Experts of a small language model.
Size: 14 layers, vocabulary 6093.
Experts: 80 experts in each of 14 layers, 96 squared ReLU neurons an expert, 6 picks a token, a sigmoid router.
Training: a variant of SOAP for the experts, 249M tokens, 7587 steps.
Below are experts of layer 5 (counted from 0) of a mixture-of-experts language model. Rows are named router (the router's row for the expert), up (a neuron's input weights, with its number) and show model dimensions 0-223. Each number is 50 + 10 x the weight over its row's rms, rounded and kept within 0 to 99.
Before each expert's rows: "comes after" lists some tokens at least twice as common just before its tokens as in all text. This comes from a sample of Wikipedia text that the model never trained on. Tokens count by the router's weight.

# expert 51
comes after: " |", " the", "-", " of", "|", ":"
router:57 63 36 53 33 66 46 32 52 27 40 51 34 45 60 40 48 40 54 56 49 67 64 42 25 60 37 37 58 57 80 38 47 43 39 46 58 51 51 38 54 58 37 41 45 55 46 55 48 46 50 65 35 47 48 62 43 63 52 51 51 54 49 42 66 54 37 47 48 52 55 36 66 51 35 55 49 55 38 55 56 57 23 48 43 63 78 49 33 44 57 60 58 39 60 53 61 71 54 28 43 40 59 56 64 68 30 58 50 46 47 55 76 55 47 36 43 40 46 37 57 60 56 59 64 56 64 41 43 49 49 55 47 42 57 60 45 46 45 50 49 50 47 48 49 46 55 49 42 43 42 70 49 32 51 59 48 52 61 42 49 50 51 47 37 52 48 44 62 47 68 56 57 37 58 58 54 55 43 56 55 52 49 54 47 52 52 28 65 37 44 50 51 47 61 47 45 39 56 47 61 37 76 37 37 53 50 65 48 51 66 52 59 58 48 50 63 48 44 29 61 53 52 47
up3:51 39 55 43 62 61 46 26 30 60 45 48 53 47 31 52 47 35 72 49 42 52 49 52 41 58 51 47 45 57 65 68 52 59 61 52 47 30 52 34 45 36 35 38 65 50 64 46 34 49 58 54 53 51 52 53 44 61 71 62 50 50 65 54 52 53 37 31 40 48 53 39 46 47 50 56 48 56 55 38 45 57 45 71 48 56 32 62 38 56 66 61 45 51 44 58 57 63 62 52 38 32 31 46 32 60 27 36 46 52 57 40 52 48 35 47 62 54 56 49 51 40 30 63 44 25 43 48 54 46 47 42 42 55 39 49 35 53 48 42 51 39 49 39 52 76 58 53 48 31 50 40 55 59 42 55 44 64 52 57 37 50 45 62 45 47 38 76 50 58 36 46 56 37 64 44 57 45 43 49 49 52 44 52 60 29 45 53 49 81 53 63 53 56 52 58 29 50 47 41 49 28 41 50 58 55 55 36 50 50 63 51 49 53 47 56 46 55 50 46 41 65 46 52
up4:36 38 52 43 53 60 42 44 56 47 64 64 43 63 48 61 40 66 72 59 49 48 41 50 32 43 60 57 54 53 45 57 49 36 50 58 54 49 37 64 72 47 59 52 53 50 59 55 58 46 62 52 43 54 61 54 67 51 29 60 60 40 51 51 51 61 51 55 48 63 65 66 41 57 59 62 47 53 40 35 51 55 68 66 66 38 40 51 67 45 39 62 38 39 48 60 36 54 39 46 34 50 51 49 49 47 44 42 57 18 46 49 44 40 45 53 53 56 53 48 56 37 43 56 36 38 35 55 75 51 56 67 38 52 27 34 44 45 39 49 66 44 67 37 56 58 49 47 61 53 41 45 40 56 62 54 59 63 54 68 40 46 53 65 45 44 44 56 51 52 52 47 52 39 33 52 62 55 54 43 32 60 47 49 65 55 29 57 29 56 58 55 49 58 20 48 40 54 68 48 69 51 50 41 56 33 42 34 64 38 44 57 53 42 51 51 58 58 59 46 50 54 52 52
up5:34 36 58 33 60 49 55 48 50 73 48 59 61 53 55 63 58 67 71 56 46 62 51 57 35 43 48 44 56 25 42 58 58 48 69 74 57 31 64 71 47 51 53 54 59 46 63 61 45 45 55 54 51 38 55 53 60 51 41 50 60 42 73 62 41 48 23 57 65 49 55 56 56 44 48 52 35 56 63 49 47 52 37 50 50 42 51 66 48 57 42 55 57 48 47 47 57 52 34 71 41 57 67 36 53 37 52 48 55 47 34 63 30 40 55 71 54 57 52 64 61 36 53 46 47 48 47 59 59 45 48 42 45 54 35 51 47 64 53 46 66 41 60 41 58 54 37 58 50 56 63 46 47 47 63 61 47 61 50 57 42 38 60 54 45 39 51 64 59 37 43 68 54 28 56 43 47 62 60 61 40 41 47 37 64 62 36 59 47 54 61 48 50 53 52 55 41 45 43 49 51 42 69 59 40 51 61 34 57 46 69 52 41 41 32 30 54 65 56 58 45 44 54 58
up6:54 39 32 59 67 46 43 50 39 62 60 71 44 52 30 55 63 77 57 71 44 50 51 60 46 44 53 34 39 59 50 45 47 60 52 46 47 57 45 41 32 50 35 41 50 39 46 67 40 37 64 65 43 41 51 45 65 39 45 57 59 58 48 60 30 55 41 44 69 51 51 55 56 42 55 53 52 44 75 44 45 59 63 52 50 49 48 65 47 45 23 42 50 44 48 56 48 38 49 57 50 44 65 41 51 72 67 32 60 38 46 53 23 66 57 53 55 48 54 41 54 33 59 46 48 41 48 63 64 47 35 47 53 46 57 48 38 59 59 47 65 41 55 54 62 60 47 65 47 34 42 51 55 38 45 65 60 63 49 77 47 38 59 58 61 53 58 38 59 61 51 36 50 47 62 49 54 74 42 35 41 58 64 50 57 54 41 35 39 48 58 36 52 56 43 49 42 47 55 44 57 44 58 53 52 60 47 42 48 32 55 52 45 57 55 58 60 60 54 53 54 48 70 55
up7:58 38 44 43 51 41 45 53 51 46 54 50 66 36 47 57 56 56 45 57 34 58 42 34 51 43 33 65 46 40 50 36 48 53 62 48 49 64 39 66 50 36 41 44 68 44 68 48 55 49 55 66 53 33 69 66 42 51 56 57 54 50 71 58 61 54 48 36 63 47 55 42 47 41 63 59 64 33 63 55 45 58 66 65 75 56 48 50 54 39 47 55 44 41 46 57 40 60 48 60 51 51 34 42 51 57 50 36 46 63 39 50 44 29 40 64 44 51 53 52 70 42 56 41 42 35 40 53 59 39 45 51 50 57 41 47 41 50 59 25 53 51 41 48 31 54 46 55 55 53 54 48 32 57 60 48 53 59 60 47 35 47 55 63 55 36 36 63 42 56 24 42 62 53 52 65 47 44 46 44 40 66 36 68 51 16 47 44 43 57 56 67 50 52 40 41 37 72 44 29 58 56 45 46 34 48 59 54 53 49 47 48 42 55 50 55 38 52 39 53 44 68 50 41
up8:36 44 55 41 39 40 36 54 52 56 55 74 55 60 38 74 34 48 56 56 47 37 43 73 55 39 62 35 42 39 56 60 59 40 60 54 46 55 47 58 46 56 44 45 58 42 73 61 49 40 63 43 57 28 77 59 39 56 39 47 70 53 62 48 45 42 43 47 57 67 55 44 36 48 57 70 67 53 56 45 41 51 48 41 65 43 46 55 70 54 50 57 57 44 29 62 56 42 48 61 34 34 54 53 48 47 54 34 55 42 33 44 45 42 47 61 51 48 55 52 47 31 55 48 50 54 56 35 49 49 47 32 48 60 58 39 50 51 53 52 57 38 52 45 47 45 54 71 37 43 56 47 41 60 44 47 69 50 42 65 47 50 64 64 48 47 63 57 44 49 56 54 63 51 59 55 44 56 39 44 54 66 33 54 54 45 34 62 53 50 64 53 61 66 31 39 36 63 41 52 49 43 47 60 64 50 67 42 61 34 50 51 53 30 46 57 35 61 50 61 63 67 36 46